From a checkpoint of a small mixture-of-experts model trained on Wikipedia.
Training: a variant of SOAP for the experts, 321M tokens, 4897 steps.
Below are experts of layer 3 (counted from 0) of a mixture-of-experts language model. Rows are named router (the router's row for the expert), gate (a neuron's input weights, with its number), up (a neuron's input weights, with its number), down (a neuron's output weights, with its number) and show model dimensions 0-159. Each number is 200 + 20 x the weight over its row's rms, rounded and kept within 0 to 999.
After each expert's rows: "comes after" lists some tokens at least twice as common just before its tokens as in all text; "mostly gets" lists some tokens that are sent to it at least half of the time. This comes from a sample of Wikipedia text that the model never trained on. Tokens count by the router's weight.

# expert 2
router,217,206,189,191,210,182,226,201,218,210,210,206,231,238,197,197,194,199,209,200,178,209,208,213,199,178,149,201,153,167,184,215,204,185,191,188,179,212,210,174,233,185,183,207,179,194,218,197,178,177,205,182,163,203,204,182,193,195,169,212,164,206,227,170,201,208,186,200,168,178,205,224,206,181,207,193,202,216,182,220,207,196,215,227,202,207,179,205,223,191,205,225,216,160,208,172,190,173,162,207,163,204,197,177,208,204,175,192,161,204,164,213,204,217,205,201,186,197,190,183,184,193,197,214,241,196,197,187,268,188,208,202,233,193,186,200,210,174,232,212,241,196,210,207,215,193,199,168,174,216,219,207,224,194,193,195,184,163,171,200
gate2,213,187,224,187,217,192,219,235,184,223,233,200,221,201,210,168,224,210,214,227,188,219,185,198,211,212,228,167,218,208,215,185,195,199,173,195,225,227,185,212,185,239,207,189,200,177,212,190,176,194,208,174,213,199,179,158,155,183,223,191,198,190,218,222,209,220,215,182,217,188,212,230,223,227,216,223,165,190,215,206,182,211,226,209,160,207,183,163,232,201,216,217,196,232,210,204,194,185,200,224,198,219,168,251,207,190,238,204,212,200,201,203,212,185,176,213,232,204,197,175,232,197,206,201,190,215,234,205,195,183,205,232,218,239,216,199,228,175,184,244,213,187,203,184,217,188,185,231,196,194,203,187,197,240,233,194,209,205,177,214
up2,198,210,192,177,194,215,182,192,183,218,206,195,197,186,212,179,206,209,189,191,194,200,238,230,209,204,188,194,158,192,199,205,200,249,176,207,189,192,233,179,196,215,171,226,164,220,204,188,187,189,180,175,192,185,220,194,248,215,175,179,217,190,188,204,179,210,197,183,211,193,210,182,226,175,223,177,204,217,230,172,221,221,203,162,192,200,227,190,177,175,221,184,225,184,215,184,212,195,226,206,185,225,185,198,181,231,183,219,189,202,197,181,191,220,208,243,197,159,178,182,204,226,218,189,218,193,210,224,231,203,206,218,192,225,182,196,177,191,190,171,210,223,177,191,194,218,250,220,216,205,175,180,224,177,197,196,191,182,207,210
down2,204,218,174,189,210,236,194,176,216,197,189,209,207,197,213,194,178,189,219,213,162,183,183,225,189,194,192,216,219,202,207,206,190,206,220,186,205,205,196,185,221,225,199,160,204,181,211,184,177,220,196,198,213,183,125,187,170,200,193,239,190,215,186,225,222,223,205,202,191,204,235,228,214,240,201,230,260,226,214,176,166,184,204,179,184,232,173,208,222,200,203,216,202,228,208,183,203,225,184,194,257,196,214,195,209,187,214,173,198,238,183,213,238,197,210,172,183,207,163,214,198,225,173,164,177,216,208,200,178,197,228,199,212,223,160,178,180,203,214,201,212,200,237,217,204,170,182,211,179,197,196,200,189,205,201,204,194,250,208,189
comes after: " the", " |", ",", " of", "-", ":"
mostly gets: " Robert", " William", " Martin", " Charles", " Carl", " Peter"

# expert 9
router,220,185,188,224,202,197,187,201,188,187,206,216,231,194,247,182,193,214,192,202,184,217,209,213,210,156,191,240,170,174,217,222,166,215,213,189,188,199,203,171,174,196,174,199,213,179,201,187,229,160,210,192,230,171,203,198,205,216,215,188,176,237,210,232,173,234,185,233,204,213,214,201,173,195,215,172,176,195,196,189,170,181,187,183,232,191,236,196,199,210,165,172,204,199,170,177,205,230,224,197,183,198,181,180,234,195,205,200,166,179,177,210,188,207,232,197,174,171,205,196,195,180,181,199,200,227,216,229,205,186,211,228,206,231,208,203,200,221,215,170,195,193,233,178,236,200,236,196,217,188,227,195,157,212,205,240,215,217,190,214
gate2,205,182,194,200,191,187,179,216,176,230,206,173,234,197,226,203,210,194,209,216,215,178,172,164,190,210,203,170,207,222,218,214,212,199,165,190,229,193,196,221,217,217,184,204,182,197,224,164,210,211,159,189,204,163,195,196,191,177,168,209,222,161,212,213,212,203,192,186,188,201,206,222,225,198,196,203,186,190,200,212,156,182,212,202,190,210,189,217,214,189,185,220,172,193,209,214,204,176,176,227,213,211,213,212,183,194,219,183,216,196,182,199,203,179,201,222,171,231,204,198,191,191,211,184,183,199,216,180,197,181,206,180,206,236,191,177,217,179,190,210,201,214,208,230,199,180,183,217,234,216,183,211,186,232,221,202,170,208,149,196
up2,199,212,192,176,198,229,185,196,202,225,223,202,185,155,219,188,226,225,213,202,190,174,204,207,182,199,200,192,180,193,181,213,206,254,181,212,190,190,190,204,234,203,140,241,164,188,157,218,172,184,210,189,182,206,210,186,206,168,164,206,205,228,202,196,181,201,196,190,191,147,176,200,217,185,206,182,222,229,214,172,214,261,212,172,199,174,208,174,179,201,153,190,200,216,191,174,220,203,228,168,195,244,167,204,176,201,179,187,237,173,190,199,183,225,189,210,216,212,191,196,238,196,225,176,222,183,198,228,200,231,185,188,220,213,162,196,187,193,203,181,185,217,189,177,215,193,234,237,170,221,180,186,191,169,194,234,199,189,195,217
down2,187,226,196,176,194,201,181,212,212,209,192,174,170,222,191,188,207,200,193,196,217,216,219,221,211,191,215,223,189,208,211,199,210,226,221,203,203,187,195,192,218,193,238,194,191,172,190,197,208,191,198,192,236,186,196,185,178,241,193,222,206,230,197,241,236,198,160,219,190,203,213,207,214,203,198,185,226,222,239,186,149,171,180,206,201,207,192,214,202,171,227,222,175,190,176,172,226,227,190,188,213,222,190,217,190,184,215,168,192,226,190,238,205,215,199,176,179,172,209,234,169,215,186,181,152,191,183,224,185,227,231,174,209,228,170,180,211,197,230,211,178,186,195,171,204,185,161,221,199,205,213,200,240,238,218,188,207,240,200,205
comes after: " E", " |", " D", " S", " F", " H"
mostly gets: "j", "c", "ú", "Gr", " McC", "El"

# expert 12
router,192,207,191,198,200,221,202,225,222,231,211,233,186,212,193,227,253,223,219,193,211,226,153,178,171,200,181,207,213,220,193,151,208,179,175,209,177,158,209,176,186,169,180,223,197,194,159,212,182,208,220,159,165,218,216,181,225,195,184,209,203,190,216,208,179,204,180,200,203,184,209,187,184,183,208,193,195,151,195,202,183,190,208,218,184,186,202,174,177,206,203,222,217,179,192,242,202,204,209,226,204,207,196,184,188,178,192,181,193,178,182,195,180,196,187,198,197,188,221,214,196,172,193,217,208,201,197,183,208,212,205,207,176,184,191,190,243,187,202,205,177,232,181,211,192,223,175,165,189,218,227,218,248,222,214,185,190,193,166,193
gate2,173,193,223,210,224,212,215,218,192,233,210,174,209,222,199,180,238,181,206,207,211,178,203,179,194,209,212,180,222,181,220,188,191,182,169,197,207,223,198,204,219,219,192,228,218,184,221,174,217,224,168,190,223,160,227,170,175,206,221,204,192,170,190,202,219,213,192,214,225,212,193,209,206,193,236,234,181,159,216,208,184,183,201,201,196,188,210,200,207,174,207,224,172,211,195,204,195,176,197,178,207,171,188,204,156,175,230,191,228,191,194,224,200,203,194,220,194,193,213,210,188,208,199,214,189,235,209,244,176,174,226,202,196,217,201,225,244,177,229,212,218,205,208,212,221,184,169,177,201,199,199,206,167,196,230,233,176,220,148,178
up2,188,171,216,167,195,216,199,191,189,225,208,200,233,187,224,211,202,219,208,184,201,188,241,207,209,186,195,177,190,182,192,202,218,224,157,195,180,199,231,191,197,244,179,225,185,211,172,189,168,216,201,190,188,207,218,231,222,215,171,219,233,195,219,211,191,207,195,217,224,205,219,185,216,191,202,201,192,200,223,197,196,202,203,197,162,204,199,181,228,227,229,173,208,209,205,187,185,219,238,192,213,248,210,215,171,220,200,189,226,230,207,190,195,205,203,179,220,192,187,232,212,210,203,198,243,174,237,194,207,194,198,195,211,195,184,192,213,193,167,162,183,211,188,180,183,254,245,196,186,202,195,203,211,204,207,214,180,194,211,230
down2,212,199,186,196,206,217,176,193,230,206,186,194,184,232,208,217,212,227,173,219,204,179,213,209,181,217,178,184,204,208,199,208,213,235,235,209,211,204,201,192,177,225,201,194,216,182,214,199,191,199,205,197,237,209,183,170,188,193,225,258,155,206,214,186,228,222,230,193,186,184,216,222,215,195,192,233,230,211,203,205,168,186,209,173,198,213,204,153,202,177,209,245,213,197,210,237,181,190,198,238,234,187,181,245,201,185,214,195,192,232,162,250,217,197,186,174,186,208,205,215,184,205,201,176,209,186,205,201,152,216,213,214,185,189,185,183,193,196,218,191,178,235,195,195,195,180,187,179,210,195,197,222,221,187,211,233,230,228,204,215
comes after: "\n", "-", "|", "==", " on", " was"
mostly gets: "|", " name", " Location", " album", " information", "="

# expert 5
router,180,179,213,213,216,200,174,190,210,200,210,171,200,201,180,188,191,175,165,203,185,217,212,208,195,198,258,204,233,193,239,203,194,213,200,211,175,177,206,193,157,215,212,207,259,175,204,188,205,230,216,179,223,163,193,181,219,216,248,229,174,198,138,185,186,199,235,230,191,198,188,213,237,269,170,222,218,219,213,157,220,193,215,201,199,219,197,208,194,218,188,201,200,222,199,224,209,189,224,211,206,210,176,215,174,209,188,175,227,182,222,199,185,196,239,156,211,204,236,192,217,197,182,206,196,199,178,188,189,204,178,157,205,182,200,166,164,189,230,193,164,199,200,181,174,207,192,163,189,217,211,207,155,225,244,194,177,234,223,182
gate2,215,208,217,190,197,197,204,193,201,179,218,190,189,184,202,225,217,182,180,211,184,209,157,184,210,201,198,191,198,182,199,186,196,205,201,208,209,188,197,160,178,195,227,211,213,185,195,202,254,193,198,206,185,187,201,162,211,183,238,201,168,176,200,197,189,180,186,212,185,156,198,207,193,180,217,191,214,158,230,208,178,211,200,200,148,193,198,203,201,197,202,227,159,219,227,205,206,181,226,183,241,200,183,234,184,213,240,192,229,179,205,196,188,172,190,239,213,224,194,183,187,196,203,219,189,215,227,187,180,209,219,187,189,225,193,229,220,176,190,192,194,175,190,228,244,228,170,206,198,195,187,205,179,216,212,204,202,195,174,171
up2,197,211,209,149,212,184,191,195,208,195,216,184,216,169,215,200,226,189,196,185,193,181,192,184,173,167,180,153,162,188,157,206,206,218,197,180,206,229,184,186,219,188,204,214,141,187,201,205,187,171,202,196,209,208,236,194,235,188,166,221,225,228,186,235,207,192,194,181,186,181,210,188,203,218,195,188,232,197,201,176,213,236,193,196,183,173,210,219,189,194,193,179,249,180,208,192,185,185,246,193,170,205,186,197,188,214,205,212,181,212,182,225,190,183,249,208,188,188,192,204,198,190,230,208,224,179,201,210,190,184,204,232,201,230,170,191,201,179,193,176,206,200,205,168,179,217,242,212,186,200,203,186,216,187,177,206,184,186,218,210
down2,223,194,218,197,189,216,199,211,207,186,187,198,190,213,222,204,205,217,202,208,209,211,190,220,200,183,186,205,196,192,203,207,200,209,226,174,210,183,183,180,179,219,233,202,218,174,166,191,180,225,204,214,248,204,150,191,195,220,214,208,198,191,196,181,242,195,163,220,210,196,228,216,201,211,196,213,203,210,225,199,172,154,225,192,207,209,152,180,205,193,203,206,223,224,201,229,220,219,184,213,250,228,196,218,200,182,228,183,195,194,164,224,178,221,203,165,205,173,207,213,198,225,187,162,178,195,174,196,179,189,204,215,178,230,179,163,187,180,199,231,193,204,212,169,203,187,178,201,176,173,199,203,237,214,220,181,217,215,192,203
comes after: ")", ".", " |", "0", "%", " —"
mostly gets: " ==", " ===", "---|---|---|---|", "|---|---|---|", ";", ");"

# expert 18
router,220,181,192,161,192,201,212,175,212,180,200,204,188,200,183,209,190,210,190,227,167,161,239,216,222,200,203,193,203,198,217,202,240,187,214,194,184,201,214,193,204,256,200,198,197,179,195,197,209,174,225,237,225,238,191,215,196,203,210,191,200,223,168,213,196,175,207,195,184,163,201,216,178,207,140,196,206,248,203,187,209,210,227,230,193,179,192,176,212,193,197,167,215,207,213,216,225,195,201,196,164,231,199,182,186,218,163,217,197,181,232,215,223,213,190,192,200,189,184,181,201,218,160,226,181,238,237,178,185,229,188,169,221,192,237,225,193,193,205,203,201,214,188,212,213,176,169,178,165,208,224,185,179,186,196,185,167,161,182,188
gate8,209,169,214,214,171,218,193,205,201,216,174,228,200,182,197,186,201,220,216,230,154,173,220,221,203,210,179,220,190,227,201,189,171,198,188,191,194,163,197,211,203,237,234,224,200,142,205,173,201,208,208,177,190,206,199,184,199,192,219,219,182,215,163,184,203,209,228,192,176,222,197,191,194,209,193,220,207,208,185,201,192,176,255,214,186,179,203,205,205,176,194,205,153,200,214,166,188,189,208,220,173,183,179,226,239,208,192,201,209,218,218,215,180,200,202,194,227,200,208,183,202,204,192,199,224,215,222,193,209,194,209,208,169,210,214,202,211,222,216,190,194,182,220,204,167,215,211,183,212,211,208,193,187,198,214,208,222,210,197,155
up8,209,178,197,208,163,198,187,170,206,227,207,172,170,222,200,185,189,175,205,204,200,230,213,189,178,151,185,163,200,209,220,195,219,218,181,218,202,217,198,183,214,184,199,204,169,164,168,197,212,199,210,191,190,200,214,163,207,190,210,223,213,185,225,197,216,244,166,213,177,176,229,221,229,171,176,213,213,186,192,185,183,175,193,200,181,224,235,201,213,229,199,208,219,159,236,184,212,195,197,221,191,215,224,170,215,193,190,202,208,224,186,185,212,239,208,211,224,177,190,195,189,198,188,204,212,212,230,225,192,178,203,194,236,213,231,248,208,216,157,170,190,194,224,188,222,190,203,186,216,152,186,202,174,226,184,240,147,213,199,221
down8,211,231,200,173,219,223,213,193,183,170,172,214,255,227,214,190,203,211,200,230,198,202,168,194,211,231,196,225,234,193,214,204,170,228,201,193,177,194,217,165,201,216,212,216,161,216,209,204,179,187,188,200,163,181,216,195,179,189,194,194,183,209,200,231,186,183,212,167,228,188,222,220,198,217,205,209,207,202,226,208,202,224,194,237,217,174,239,177,170,167,193,183,237,210,202,225,186,214,200,182,191,216,195,231,218,188,212,178,205,195,158,173,221,192,200,195,181,224,208,192,184,194,175,245,202,223,186,192,196,161,207,217,160,216,219,204,196,217,170,216,185,210,142,195,197,183,211,205,200,169,179,239,199,210,212,207,193,213,208,160
comes after: " ", "'", "1", "0", "3", "2"
mostly gets: "whose", " Goals", " its", "approximately", " sq", "Population"

# expert 14
router,215,206,169,219,197,177,177,206,172,183,209,201,193,196,209,213,190,228,183,172,210,185,208,178,197,207,226,190,236,207,227,173,197,196,233,185,219,174,200,228,181,236,211,195,235,214,157,210,194,208,198,234,205,214,154,192,205,207,209,205,198,204,191,187,201,197,203,193,234,226,207,177,166,196,187,194,209,227,236,162,185,196,203,203,215,183,198,201,183,185,189,162,192,226,209,178,194,219,257,196,208,212,205,211,207,175,217,191,215,224,184,194,211,201,188,212,198,212,196,207,172,235,229,181,177,226,214,183,184,188,201,216,183,187,216,189,209,204,205,209,192,212,223,225,218,205,232,242,196,205,215,208,197,195,186,229,179,205,188,193
gate2,205,213,190,212,193,190,189,190,177,231,229,175,204,218,213,187,206,173,193,216,216,232,205,166,220,227,207,170,189,189,206,211,196,226,211,218,178,204,215,161,215,210,212,224,209,189,207,214,198,214,196,206,198,151,200,147,192,226,193,165,220,178,224,224,178,227,178,189,226,189,205,196,193,198,198,223,196,187,227,213,179,225,213,194,166,181,231,205,196,185,225,192,190,182,234,212,201,160,196,191,213,207,231,229,206,193,253,193,204,253,178,201,186,163,206,206,215,208,198,195,188,184,181,170,191,196,201,203,198,158,224,210,190,219,200,210,229,150,177,208,213,222,226,201,211,216,173,202,227,198,237,212,199,215,228,197,195,216,151,189
up2,204,184,224,190,177,221,176,199,174,222,222,173,208,191,254,191,221,188,204,171,204,185,215,216,209,181,186,155,173,155,165,167,167,198,180,182,184,201,181,176,219,215,165,216,190,202,202,168,184,185,210,190,174,190,239,205,233,202,190,222,207,192,176,182,205,178,184,204,190,204,212,170,204,205,194,212,203,231,194,199,232,224,187,173,161,202,220,194,198,218,198,181,192,198,174,208,217,220,218,188,199,232,173,187,184,218,198,213,200,239,220,185,195,196,171,231,203,197,218,207,243,207,216,187,213,200,226,216,220,204,191,224,206,171,230,214,209,204,199,183,192,184,163,200,221,217,214,200,189,185,180,195,198,164,213,220,196,192,197,203
down2,172,197,202,207,241,223,225,173,228,176,196,184,186,210,178,199,227,216,191,207,212,194,208,230,168,194,187,220,243,189,207,231,209,224,228,228,241,223,215,198,198,241,192,184,208,233,204,202,161,220,183,193,244,210,180,191,168,207,180,220,214,209,230,185,229,201,214,218,191,183,199,210,186,244,185,239,222,182,218,191,178,187,226,213,206,221,194,191,198,197,189,201,205,210,197,200,189,246,201,207,245,168,219,215,213,209,172,182,206,196,167,229,201,191,196,174,185,215,196,218,162,224,172,180,218,169,201,219,150,222,222,191,183,211,166,165,218,199,200,189,170,227,200,194,208,190,197,187,215,182,197,217,222,192,223,207,210,222,176,180
comes after: " |", " of", " in", ",", " to", "|"
mostly gets: " the", "The", " ", " The", " its", " a"

# expert 16
router,211,202,163,198,202,225,195,210,178,237,223,213,215,222,194,228,189,211,191,215,188,223,180,180,235,191,156,232,201,220,183,187,193,176,239,215,197,202,205,175,230,202,180,195,153,201,194,194,169,219,187,200,176,214,233,223,194,180,152,177,182,215,229,197,175,195,203,228,221,177,222,193,188,166,204,217,209,198,201,219,231,178,224,217,193,223,162,196,209,171,227,222,187,217,235,181,184,181,221,188,198,224,225,201,198,208,220,186,169,220,229,216,221,207,191,202,189,186,223,202,192,206,206,234,188,177,205,227,175,222,220,169,213,176,225,178,218,164,206,162,228,201,228,191,193,194,186,229,190,204,197,209,224,171,188,215,171,174,214,221
gate2,224,200,186,205,199,191,205,236,179,218,241,200,209,198,218,189,202,201,209,207,219,226,204,206,226,217,187,186,208,183,195,179,188,201,188,200,215,206,190,168,155,202,181,185,196,201,185,213,205,165,215,202,166,176,175,178,188,160,225,230,204,184,178,227,176,192,203,197,191,202,232,217,200,192,188,210,196,177,215,179,214,210,198,202,143,192,205,161,222,196,205,224,192,202,207,207,183,205,210,217,212,213,191,219,224,204,226,184,191,231,165,211,175,179,212,221,205,202,189,196,207,196,201,182,173,218,207,212,171,206,213,210,221,215,209,231,206,182,195,213,221,188,214,210,206,160,175,189,223,175,195,170,187,229,228,202,190,221,200,156
up2,216,189,217,185,180,206,193,202,179,213,201,228,201,153,202,162,231,204,204,218,165,169,194,204,185,223,197,167,188,164,164,222,200,220,200,186,172,228,200,177,173,208,183,259,206,175,196,173,192,196,227,186,175,187,216,174,230,210,189,209,226,223,194,198,192,221,213,214,205,209,181,182,196,193,220,201,218,215,175,177,206,221,205,163,214,204,221,201,175,196,193,149,199,191,211,196,198,185,208,201,198,180,210,218,199,203,166,219,195,221,201,203,238,241,220,193,192,202,190,213,180,209,241,156,222,181,219,208,244,194,213,238,222,205,223,197,156,192,176,201,200,209,157,150,206,229,228,173,250,228,186,195,201,182,201,235,190,211,219,193
down2,183,168,210,199,200,251,218,178,211,172,195,208,195,225,185,231,209,210,214,194,190,218,198,216,201,178,184,213,231,199,215,205,239,224,231,186,239,162,193,189,201,242,183,196,187,166,212,197,190,194,200,197,210,195,196,202,182,220,177,219,194,219,216,214,227,202,194,193,183,175,199,196,196,199,212,182,235,218,206,212,160,162,189,192,199,230,152,232,195,177,235,184,194,172,185,222,204,233,192,184,219,206,225,198,197,176,244,179,192,197,172,223,210,242,213,169,192,200,203,186,185,184,190,209,200,195,215,195,155,214,226,224,187,216,198,210,185,202,212,209,207,187,237,175,248,200,197,205,198,208,188,218,235,228,202,221,177,230,223,189
comes after: "\n", "==", "–", " first", "6", "==="
mostly gets: "–", " re", "-", " three", " two", " career"

# expert 0
router,220,214,185,184,208,183,217,217,215,219,222,191,239,235,198,197,194,197,196,200,163,224,228,206,193,178,159,197,154,166,186,217,222,184,191,186,176,208,203,188,241,181,188,210,172,194,219,182,187,176,209,183,157,204,215,181,182,186,172,197,163,197,206,191,208,220,187,196,166,187,200,217,204,192,213,197,211,204,191,204,197,193,216,233,212,222,179,198,218,201,224,231,192,163,214,176,185,169,148,215,158,201,200,186,187,197,188,198,169,198,172,212,212,204,209,200,187,190,185,193,185,195,211,205,228,191,191,180,261,196,217,188,228,184,179,183,215,170,233,211,249,190,204,204,225,190,182,179,184,225,199,227,203,190,186,205,175,146,176,201
gate2,174,194,179,203,223,214,203,203,180,227,213,186,206,202,213,184,198,197,196,217,201,220,180,193,199,226,198,187,195,207,200,228,214,219,176,205,225,220,209,217,185,231,212,207,207,180,196,195,210,206,212,177,191,156,177,163,177,224,237,205,194,165,201,199,194,186,196,175,171,184,195,224,199,202,216,226,181,180,211,220,209,206,214,198,202,199,227,176,199,233,218,211,193,218,210,225,191,191,192,235,219,195,211,225,199,187,240,200,211,176,215,228,210,182,173,211,176,194,175,221,199,186,232,206,193,246,227,180,200,197,223,219,199,249,197,218,228,181,170,224,173,219,218,210,204,188,167,219,208,168,204,218,148,238,235,218,240,196,169,215
up2,206,214,229,169,182,239,156,200,215,218,232,191,211,171,218,185,186,206,197,206,179,204,223,205,195,174,204,185,188,181,198,231,197,223,146,223,179,210,228,211,169,202,180,236,167,209,190,187,182,206,203,195,198,195,216,196,239,211,186,230,219,217,201,215,207,205,224,206,194,196,210,157,197,194,213,166,231,215,203,184,193,209,201,186,190,225,228,207,177,173,203,168,245,199,201,181,197,167,215,182,178,228,201,216,156,228,181,229,211,224,186,210,220,197,213,224,195,194,193,223,226,211,204,199,252,213,215,206,204,201,193,239,204,219,199,201,186,225,185,137,191,207,183,186,200,214,233,213,195,193,185,198,215,199,207,215,210,197,194,209
down2,180,194,192,189,219,231,204,180,191,223,193,180,219,212,186,194,225,231,212,220,204,189,212,213,191,182,205,219,211,181,200,199,218,170,244,192,189,191,178,196,175,226,188,187,233,184,209,192,186,207,220,221,242,175,167,174,171,231,174,245,205,197,201,194,236,189,208,209,197,185,235,240,189,232,208,232,216,225,212,195,184,205,216,168,175,250,206,230,212,181,204,225,188,193,204,200,230,190,187,199,263,208,184,197,188,195,221,159,199,234,160,225,214,213,211,184,185,187,200,186,186,197,156,188,189,205,208,185,167,210,207,228,201,204,192,192,200,199,206,208,192,212,193,221,212,170,176,201,201,176,220,218,248,227,202,192,204,209,186,206
comes after: ".", " |", "1", " the", "2", " ("
mostly gets: " women", " Women", " It", " television", " police", " He"

# expert 10
router,217,204,204,191,222,203,196,171,214,219,199,227,211,209,185,214,208,193,201,220,193,219,207,184,213,195,158,208,235,257,183,164,178,218,187,217,200,199,208,223,199,188,184,210,162,235,205,201,188,203,199,190,181,155,207,212,237,236,205,212,228,209,206,228,188,173,212,184,159,175,186,197,177,173,178,203,198,173,179,218,219,188,185,216,237,180,218,196,190,182,231,184,204,181,184,230,215,189,221,209,215,170,220,232,207,218,178,212,189,228,184,229,195,196,182,167,190,219,166,185,200,186,187,192,165,225,219,210,186,184,194,193,206,221,187,171,219,217,208,195,177,228,204,215,202,200,194,227,198,184,209,197,214,203,167,198,206,234,172,215
gate2,205,186,239,190,188,226,217,214,168,213,221,222,241,195,192,223,193,172,186,203,186,208,183,186,204,207,233,172,177,204,199,182,200,201,201,199,192,219,194,191,178,201,212,204,195,184,200,201,179,191,217,198,197,182,186,181,174,201,202,210,183,207,196,251,188,195,199,218,200,199,177,221,215,197,196,194,178,175,229,203,196,186,213,217,210,195,187,193,187,189,201,203,178,236,227,181,207,202,216,190,195,203,197,243,213,179,241,214,212,200,193,196,197,172,197,209,229,203,196,187,191,204,205,203,206,215,214,186,180,178,210,197,202,220,169,212,212,130,152,241,188,204,213,189,221,231,174,205,223,183,222,215,195,219,209,220,213,210,180,172
up2,193,172,191,198,212,180,171,186,177,189,235,197,203,141,231,166,197,223,210,175,227,190,227,213,195,214,179,203,192,173,157,186,181,203,166,200,209,179,198,175,200,200,189,230,190,196,208,174,186,184,168,173,217,206,220,208,218,175,171,218,222,190,223,235,199,198,215,196,223,164,202,190,208,183,197,181,213,249,188,212,247,216,210,163,175,177,215,190,195,194,166,184,220,217,188,197,183,193,231,233,210,225,177,193,177,228,164,213,190,197,209,182,192,227,196,188,201,174,181,185,206,227,225,209,229,192,206,220,182,221,195,221,192,243,176,227,185,203,183,170,193,220,172,198,231,220,227,179,203,193,198,172,235,176,193,203,185,193,189,190
down2,194,191,188,177,199,210,239,207,202,199,190,206,191,207,184,219,218,225,188,182,212,210,210,224,158,185,185,204,204,193,215,179,184,233,216,204,213,184,187,182,182,203,184,213,191,175,201,223,207,191,219,193,243,197,172,206,183,224,187,202,203,216,192,213,226,195,199,197,181,189,222,217,220,221,209,199,240,182,201,169,146,166,215,174,182,229,199,191,212,174,214,180,194,216,165,205,219,217,162,210,223,197,212,191,205,175,225,160,210,236,162,220,192,220,211,180,207,188,202,200,180,189,191,185,190,250,194,200,188,191,214,211,198,228,186,203,186,203,215,212,174,165,212,176,223,181,186,186,222,200,197,223,238,219,202,195,211,216,203,221
comes after: "\n", "s", ")", "\"", " University", "ed"
mostly gets: " on", " at", " for", " against", " can", " to"

# expert 3
router,190,171,226,194,211,184,211,212,184,177,187,167,175,182,255,221,202,211,193,182,198,173,174,186,201,226,235,179,207,207,198,211,189,219,199,204,224,193,187,192,167,207,249,170,225,222,189,174,219,207,168,210,181,188,206,186,177,187,190,207,176,199,176,205,194,183,197,179,225,230,199,177,208,201,214,194,189,213,223,177,205,220,182,174,183,201,202,199,181,226,182,219,160,245,229,171,196,204,210,196,228,204,191,217,218,205,225,205,216,198,223,142,193,197,223,206,215,177,217,217,200,205,238,213,235,199,217,233,186,201,201,220,211,197,199,206,182,203,207,183,215,164,231,179,167,204,235,223,226,175,203,228,206,210,185,209,226,204,235,186
gate8,183,200,211,196,194,210,201,204,209,193,187,228,184,176,208,154,170,202,209,233,218,160,223,245,207,219,208,201,188,194,184,187,178,219,190,182,199,157,228,220,232,223,230,227,201,197,217,167,199,179,222,175,225,195,201,175,215,215,211,189,199,176,171,171,163,166,208,200,203,228,212,183,185,208,202,230,182,217,166,209,185,161,214,197,199,181,206,180,182,244,212,182,194,212,193,162,226,176,209,199,183,186,190,204,201,189,217,205,227,186,198,214,178,153,207,210,198,207,194,179,204,199,223,210,221,205,198,236,231,218,204,211,199,230,204,191,207,215,207,199,206,153,209,197,187,235,167,185,229,214,216,177,179,173,220,198,220,192,215,201
up8,203,162,209,177,177,173,190,205,193,233,196,194,187,224,204,194,217,209,202,197,183,226,177,204,191,165,181,210,182,206,203,187,228,208,188,205,235,197,199,227,193,191,173,233,188,184,173,170,200,215,207,225,203,204,181,181,211,158,205,241,197,213,214,202,228,240,144,205,176,206,193,206,204,190,173,221,209,205,210,206,190,196,183,190,186,195,217,190,183,228,193,205,189,182,197,200,210,227,188,229,217,220,205,196,202,195,187,216,201,213,174,161,175,251,208,163,184,201,163,186,189,191,175,201,194,229,185,235,212,227,213,190,220,204,210,203,217,220,129,171,217,174,209,191,173,210,184,183,227,161,223,210,179,196,200,206,192,218,165,228
down8,225,209,214,180,231,202,215,215,196,178,227,177,212,211,200,175,191,192,234,214,179,199,180,166,168,227,224,217,233,156,209,206,189,230,190,200,231,172,207,192,243,196,217,196,230,213,245,228,196,200,216,196,182,201,215,208,164,160,219,204,202,188,182,220,200,162,209,156,231,200,212,170,166,200,243,196,195,201,176,211,193,216,205,175,211,157,230,187,161,184,155,201,215,205,185,210,206,200,220,202,228,218,216,235,189,205,217,183,214,218,188,196,180,166,212,226,220,207,186,219,219,188,151,183,167,196,175,202,182,201,201,199,217,222,186,170,202,179,203,199,210,208,207,218,204,182,232,201,225,165,192,218,196,202,209,206,210,205,210,208
comes after: " ", "1", "9", "0", "2", "–"
mostly gets: "1", "2", "9", "8", "0", "7"